config = dict(
    n_layer=8,
    d_model=256,
    n_experts=48,
    experts_per_token=4,
    d_expert=144,
    d_shared_expert=0,
    activation='swiglu',
    moe_layers=[1, 2, 3, 4, 5, 6, 7],
    router_score='softmax',
    normalize_top_k=True,
    routed_scale=2.5,
    balance_loss=0.0185,
    balance_bias=False,
    router_z_loss=0.001,
    init_std_router=0.0063,
    lr_router=0.00166,
    n_head=4,
    n_kv_head=1,
    head_dim=64,
    vocab_size=16384,
    norm='rmsnorm',
    norm_place='pre',
    norm_eps=1e-05,
    positions='rope',
    rope_base=16700.0,
    rope_fraction=1.0,
    qk_norm=False,
    attn_scale=0.125,
    tie_embeddings=True,
    parallel_block=False,
    init='uniform',
    init_std_qkv=0.0167,
    init_std_o=0.00417,
    init_std_up=0.0167,
    init_std_down=0.00251,
    optimizer='soap_variant',
    lr=0.00232,
    beta1=0.95,
    beta2=0.99,
    weight_decay=0.089,
    lr_head=0.00468,
    grad_clip=2.0,
    warmup_steps=200,
    schedule='wsd',
    decay_fraction=1.0,
    decay_shape='linear',
    final_lr_fraction=0.0,
    batch_tokens=32768,
    seq_len=512,
    doc_mask=False,
    z_loss=1e-05,
    train_tokens=259700000,
    steps=7926,
    dataset='wikipedia_en',
)
Below are experts of layer 5 (counted from 0) of a mixture-of-experts language model. Rows are named router (the router's row for the expert), gate (a neuron's input weights, with its number), up (a neuron's input weights, with its number), down (a neuron's output weights, with its number) and show model dimensions 0-255. Each number is 128 + 32 x the weight over its row's rms, rounded and kept within 0 to 255. Numbers have three digits each.
After each expert's rows: "comes after" lists some tokens at least twice as common just before its tokens as in all text. This comes from a sample of Wikipedia text that the model never trained on. Tokens count by the router's weight.

# expert 44
router:124115127135133126122163192099143185151126100064132092146154124168158147106115167151194022164079121121079125141102131193166106135109119171075144100140082139085051095115087176149109140094100087141129174170171145189123137140144092129149181140140066096106106091099087129145077162074093082124118063167138169185106121125137081142121130143154104149097124155152138099082151154108114123107124154118113173130128127135152098090147094106146113170086148066137082104107164146108205079109136112143122176129096190174071144125182121112145068100126156122148122147107107170096116155109149156142104152138067085169114162075192100135126167118142125122108149154184139118082154164143101170156085125154114084108068145076084145138085150170125135135133193147197116098131093122127093080135110112
gate3:140187112166133138056141179088137177145125156122116100089165127115071196157140195121147123146150151085162087124183145122074124168117173166087101175118138143130079107152073105103098137178093092059104121148131096154150119144137069122148137092096135123137097121138128148141152144109147124136114154085145134173139145107065098124104144108136144129131183132061123070156108159131053095195100085103202101157178129152104137130073161109091114144074176157115103149146104134164157167119152100143108092148128115149128185105141181092118116133175117206141095142140164191110155084164127117123134146097118093086145150126134137131118107142089196085172160112145144141178143128179121139170178135080075172093113103112163128182098111162119035129101089098211091156113094149168108123166152111
up3:114083063076124059209105129113084106153176115150094192188110142147157064108219100153163113145157150200122093133036204175126160129166145078127115104128102105111184168108136095135138096135110139128110170125126110098109183091100162134142137156125142131134138099163131168145150104124139169135114137124183090126152115130124105066116117143119109142163159152181097132176139149094150136102181082141143088092089139120152108139171134144169121117157231059104136123121180126130086130127124139132109134124066181129121121119104110116115161149108115080199136126143106121119083152142103072159122044177142075173195083105140129132126159097122099131174109150086194128114119122147152116128108084131131122180172133158116139095161143090082223133097157140113157128143101112126166136111111111
down3:104095166137135092157100127072080123147130153082054135089167130200147151110093086147074086112152140205139107075087153188071156113118191122099166133112162100195123096107083152202141141166106151188133109149136180106138132145118157176105140145145120155112135091183051121113070156133147084109100238166102148124211152133192142107117107127119138132173132118145117154156162153123172141143094056174150141155156156064137099140146124134126067118125131078178155124087185113147123066114125144112090137103097132127137137074155169132071153141157091099158151136090171107135125150115139112166181092163134139155185127094140106124100177102138116142141215125124159111135142122108121126186134137123159160170119087094161117158089141093099100125105114127128175163161138109146121150125168150
comes after: "\n", " |\n", ")\n", ".\n", "3", "1"

# expert 39
router:120101113089136061074144158108143171187122098113098151098168085175181119121124123136159134166153131108107187153112143136169137155126187118114206114207128134112059066179158161136124134095076106105125114103152154137101094145162074129161128134140130142122147106134144115143100135114111131152163166167177245163110069105156109120131141145136090148108143113172136077047134173093107153109177115087119152113188090160123113108119134112164109135146156087158103072095144120162155134131101124110102155097069131150078186136178129147104109134116207114167178143134156136134117120133150191143095177105115070144152176117175129118143154176115151094178130140126050149126178110126096128186118161085139181115050210097130116143124140128140129146148148165185119079084129137081160127140133118
gate2:127110120078094058134097232128250104079144151141096159132175130193163083130097166105139069134069163162157097109107160152129134181133082139117120109181172147132091128107180116166184136093100114162143081087106162064072122139107114084158099164141131174108090134169095114151104101148158213158139152132087136135122100076157111129109180153092094118146118145157170134157145122087146127171142115107152139141114087085130116120204167141104126086197105153204127144112128161120082136157132134113120150088129092105146141120092084097150097117160124123143140104125122183115111073089147151119104115094151086119118170128155171097086108132145122121077150167055132142119133132103089092180041184124104142091116132130137090160086143092148137171094136135118129180085124132148129099103125103
up2:170127142039064075164116118161158155100120114094123131130194112183114128105077108126125124142112144179187084071070181096140093093131128141121084148113140117130110127134131092078118165114077146172133140127093118115113154128120145132123110128175152109106099136129138138185020088125186134145163163111128098128056106140125102171149142064108148129154143189126109166172105092131136184146157134153137172087124134078120169149164146131130177111151159103124160118082135123104156147181141139124188146131118142106139126252161093079150073134146106125094108160104110129135136080087111193082053115127104138184166182145172097127110109140127124157128176121069145149145106163124106098173145117134149096052183093158123115148133160188139151116109151137093080078135179142149126141176093153
down2:105118155096136093117121119113108123104149132103186114135129124174119062121113120149147130072134167159131139123121138124160135140170054109105024130105083152145155128117105146173146181103115139108163096136133066104106139190077114128178143181146211124091093133182144105127051116129114125113154125142145163123114061143151095140126124085207064135128113125119139108124164121134099123139132119123112154140096173153163117101097143124114100093145137170118174093164120136200139161197125073116148097069137105055113150083131093120116048121105073122109104217119114166091156078097131133085146124186138087110130152153148151177101106133132092136081145157087198141069100149059118118082151123158072171116120115107093132112101102092107119133158169117160168149108132130200197136089073113
comes after: " ", " (", "–", " |", "1", "2"

# expert 7
router:111082119108092090113134156079125194107164088108105106068164179177139117152091146128130079136086182118147167121135110107203116133143198128090166056170129169119108115067148180132113134071102130150131152129166096183124093215108061159142170126082120098101091146172117112156088173125080104145142103147151147141132111105172143132181151112138118131145158136150117085112098176131124155173211083092115188121164156179157100126122125130186144083154152121220151133128159129085156159086136129069082121123125189138122132140155126156143050131139145106203147159109169202085102150141131172148135124090121146129116167098184111132145134211174157076138178106124076135100170132115114120141124156118108158142124137093116111147142141099162121115166128178142122100101136144163113079113097105
gate4:118146125130149081104072155165127124159159128186128160124136169201158146148126104080124126115132147093078149182143118091200134146131148139175100073168124117092194175122124110140132110120140109173142119148094137152146082120103150178139140129112104127136146088144153120153141049121007118139098141044122148075117112145099095150167148162099127101097093140144185143138202116188161129172056102164161158135131169173122084103091155148114151124160147098120146132064116081106176117152075107101111148100132156154162077074146157084093135189127164124137169132138118155120093120134143126188113136165106169227139157170093088189138131078097179170126077133199117048138111098105149169168119142147139107155144129164142089125137116141171098140148137133110124175138088102151135132109106110
up4:108118158196123190151151122108148131139178088116093104188152122155068133100195173136126174164101119100195132103177142094136209147146133178156136160177130147164144138129175185136128116114156124143120153153118150141162154125091164163142160109168143092096153178132084147102142134110129075116135189133165089082125108147162172112108130151138084157175106096074091146159127157117099146147164103071112137135177141160154129085133185168118183162153158115183138153156147117133106050090142084138120199147103152173179223150130192099147177128138123087087138146135131180149120103152114172139119128161133096114068097129135133182096145101152201173193107119148179147132123166167124139100121146110125055083166177190117106121144173118102097115115160170183115122113143163107157126135120102
down4:126102114115116161113168128155098149086186149156136100057114111135097076098100102058142143167126133133136139109143118108159162141150176074127157101113164013139120137139170114116146136132171112141199114156112107061132178182119137095115119168138109105071106188147167182102097168134175123159095159118124118130169098057153100131166079096093116116146156118147151079128141059111157162102176121130107122130142119148154191127069101100139141098157167165199148101091125151092087137153103128112137100119120116129101084101190160103136103119123148126177138123180134147136149129106146186215106121126092125142101189126117085108103090134154167149094094093139212093124086099106055152060130174136182085130081131069157129078182108128137130122155155159181094098112164093100128142114120143
comes after: " ", ".", " (", "–", ":", " $"

# expert 28
router:129083154177130124061100148122161143128159120058117100068142148136168143078137134140129112184092135083120149171043087151138115156084197189117157109156101131123130136148128154096148122173173113120156164106170202144124082185173075129164146127127106114063114140142139088157079207091084100147141166093163166153114099139147155165165083136077106133109110055132093167123100159114130192105141103138084166108161178146173171127074102147152164138125163094202102129128147104119128097151094113119090144082051150129121165146167171087074116120109176114158162181147132122129144117109140155161100122114122152177120135106205105138098162196165111073097147163150138130131113114124109157111083149181175128107147121084127106135064186139158135144097130204133139107091089116126113127132123143
gate1:121140127157117160179103128150103156134118152085133131077080137083093084095182101103163199126145147154102101143134164095141119083123112126196050128080097115145073152184097117087071097132109146122177189142116161105127124144114116227150097183114116123097098153140095121115162087121160063081108121130120082114127081163115138111132178109115160092115108097082102116113138149090139075175102044174128079128120116099156193122181129118130171132164141123094113168081186125195095094123109201114136138058154077153150105088111116161117112119115116092137131121115111085114104142085114188132151099113134169154058155088181165141139095079118088148117103085159144093152078157169096100157142148136138118152152135201104177141128123148148154150127143114111089119074109141096121078158193148
up1:138151074132167150155128159095116192153143121183068118108104148178068085154110066128114172127112125141143120217147106177130241104137073148125094136122129074144094118126094097117176130114054115144095122138125104145127111127145047100118166100086077152091098169127126156138161087163151134083167148101154127179102112078075130120174149106112119160153172120120198089128099080104082214114111112155105152118112144115087108123117142075131161136145117105121141140145101069135127215122137155074107154130157133115061102080127164151156170121120133132140112149151159160177141106109147167112102157120129105079113136142198102113170115133166121125109106115185137110034117096105136132107106128133162182100166131135122109115088174137101122080142125157179114121104181161106146106107124035
down1:146142159134094093106103104090115140162138090139147120106138120123131144173105160135081129071159107143078083103114135110161101104068155095166078125193153096139128104156159162176091095049141102139168157106086105133100134105185128136089112103071145134106131130155177111105106054177117067154124085109162140084134161138125159172090121143143175145112144106110134060214130062151090152065105152129117196135159127108072088142126181153108061094142142070130126138083136160096082096143091153111148189098177127122188121134118186203122102097118137100101148088110107123140103144143066121109133078115088146122126152131079174196109087124138117120117115144130096130156148129106069076223081160103111117128130080164114082048146123137131065156121140118132138131128134153165112096157095114
comes after: " the", " a", " his", " The", "'s", " its"

# expert 8
router:178101077151137105123138130112149175143106102057090052121121085185121089051127159157153096151101153093107144172099111165145115149088216165118116114128098166091092110131087166118173177174117108098158187109144154153097179177110114152125133130088117117090112124134145109158154190142072055099154178133162164137067073114132126141149094170116072159095121134110104142131122166123148175109125114064131128102169150125077148112108122171158104152143133117142100128097155156145106160178069097118103120120152155132131105130171139161138075124150121029143152161101131171092090126093125166153118135124092108154110165094165130123133133160136125120107096160199141156129178067204074130179071147145098106116078188145097111177112136165139142129119103129176185080107095142172145096174160158
gate0:158134098138150113103096092158153077069142120105097125155144128162123125091073191201116135097188122130111121182092152163118117122150156170089138176140106189074152131145126138215157109115182127096059131164149146116107125093172110132129131122161151133090104096082176150130179080130145161078151135166067152088106102119134122140168141144123150127086072133113081128205157130121075123073116102131117097155125143111137106084123117133149174128143149134074153117134135103175167154080151140121105108170107080165123144101074091153120106114061100125180097162082167112126091152140130170218114081129180127112119161136197125083124178157078109170136105169168128152174170126149107178098171169121134131112079133136166110149123166143109108127116172144105123074204093108141187044164130124
up0:137145137123124154175106151110113140116169085165120102144112158104122156132140141122167205125164106072106136133164091096096154089150064060174138129123111093145097102066129108167141133156138083112126158084102124123147159184113192129121126122123161142116156094151111149041129080103095109135089107114137156131182114165101179142068139138139101115105154094149142105125154131085096133132099078108104177152110085048133068182048142092150113124128102100174105154148192157146159129099191119130173140105131176163113113165138074185135104133122211062135146060129121179107160138188125095097120141111105101130136138156177099130155153117137141137118097155048162092138114055188128112160140137118125098127164157114047088145138104131134201117134118145061133068148120080094142134068128114
down0:125073175116121135084149133129136127108135101093083142118084140103151176122131079163117099109157132124105188120133126145132137135097123118147114092145184138100139170181106088124093157132127101168125136121123108186081149142133120168112123104089061121154119142134157182139071171147098122171149149154121171103159168134125198090121165094112193099188096053120187102117201161130185135085109071125174155181149114145141125143076156135119118148068152097086124184096167104113076110091168151197077066126076143190119101104139097158073150088123174179104140181101094128180142137137137152026096126149111125114223100182105186147098128144135113108055157142084114117162172108179167141103124122133136117115182148131120108148144131103161117124135083156142137097109087118110118135149119080
comes after: ".\n\n", "==", " |\n\n", "\n\n", ")", ")\n\n"

# expert 42
router:116090174148126123093133144082134179084135123132084132106178127144150145136110175116119109173144150088167206128111108149107116141111111174090145089097096085080085088158112131125102105174076116197135137179154150154138040180166091147124198137118123094109115164152175167145056156079103138174160098078168152122131087085170118137160083155111102135164113106081131141095095160137144177128166065095160130114181102138166133108161103173176165164085163091178084110143103086119144129100106076099088159109105170123089156125164132141092102100091138112131105173096085197089106146109140165151115184122144149147105184107160106104147166142136100125115176109170117125162147107142133132160113148095093138079109146108141094148092174168144142088137017158175136131102091140180091094142102172
gate2:193160168125102107157125058124148128125174087119160140156102131124074107127111105157104110136123150086177129108115142160103184105089131088107093056129086147180079081073107100100064077110128133094170080087102149112084156134096137137097188143072141119017098103158138168175104133122135115148154123107106177170082114072095169171143114166154087140131178145184152122126135153158163152118088152178096125112080172129138095122154121084099166121122111105090122098111134130079121098114113124089070164123178144166130188134111082085087154182158134120166118106122138158078101123119081104109190124149125110140093201087151126174133107148148102176191169159138092167108106112123122139076142195113140137137162188144089135142145146206113120116116161137098160152113110120166121113062090123
up2:118152091172091120127149105150150127156093150081156137142126136106112162094143185143098170127080098168104168116111167147171137121136132114112141126115086154120096183094113179186153130100142096133169124090087093101183123106172135074141096128118175110091086156166105112120117162178150125183072098172143159101156167143116111075116114119103155172128106142180020118096135140064120164084091147209107138097145148059148146121069194132126129092145108097114097149123135095176080141102146120096187166089134064168159120125177146182142101150183154092120133060141091103082122176151139058175126159176100111132180128102091099141147129171062113094113141147172145133108142160173104169158137153149133082095108095129139168160098165139131108127082160125121128082120108062080147171123173112
down2:128139121109144141123169130163192150156094124094122163139136155146054132172136199065118119083070123137119135159124156094146142114155141126078070153116111133077076129136144137066168085126088139103138076164159110102157144105147139133106088255096131116128152130163116134126141124120156146129102135108114117031076143088155067153086078128140113111113106171146143119115103117121153169133171199106100116103086157180118200137088169122127139081108093084119145087087124145211104192096126125121125131099151129120134115130106102126128091134115125181130180121142138107147139102112106154076116132120119153153150019085084181126116141098124075128081162177152133136089096153148129125157110079133060084202101161136110117100109180111187161123104106109119154154159124151150096065169103090
comes after: " ", "–", ".", " +", " −", "("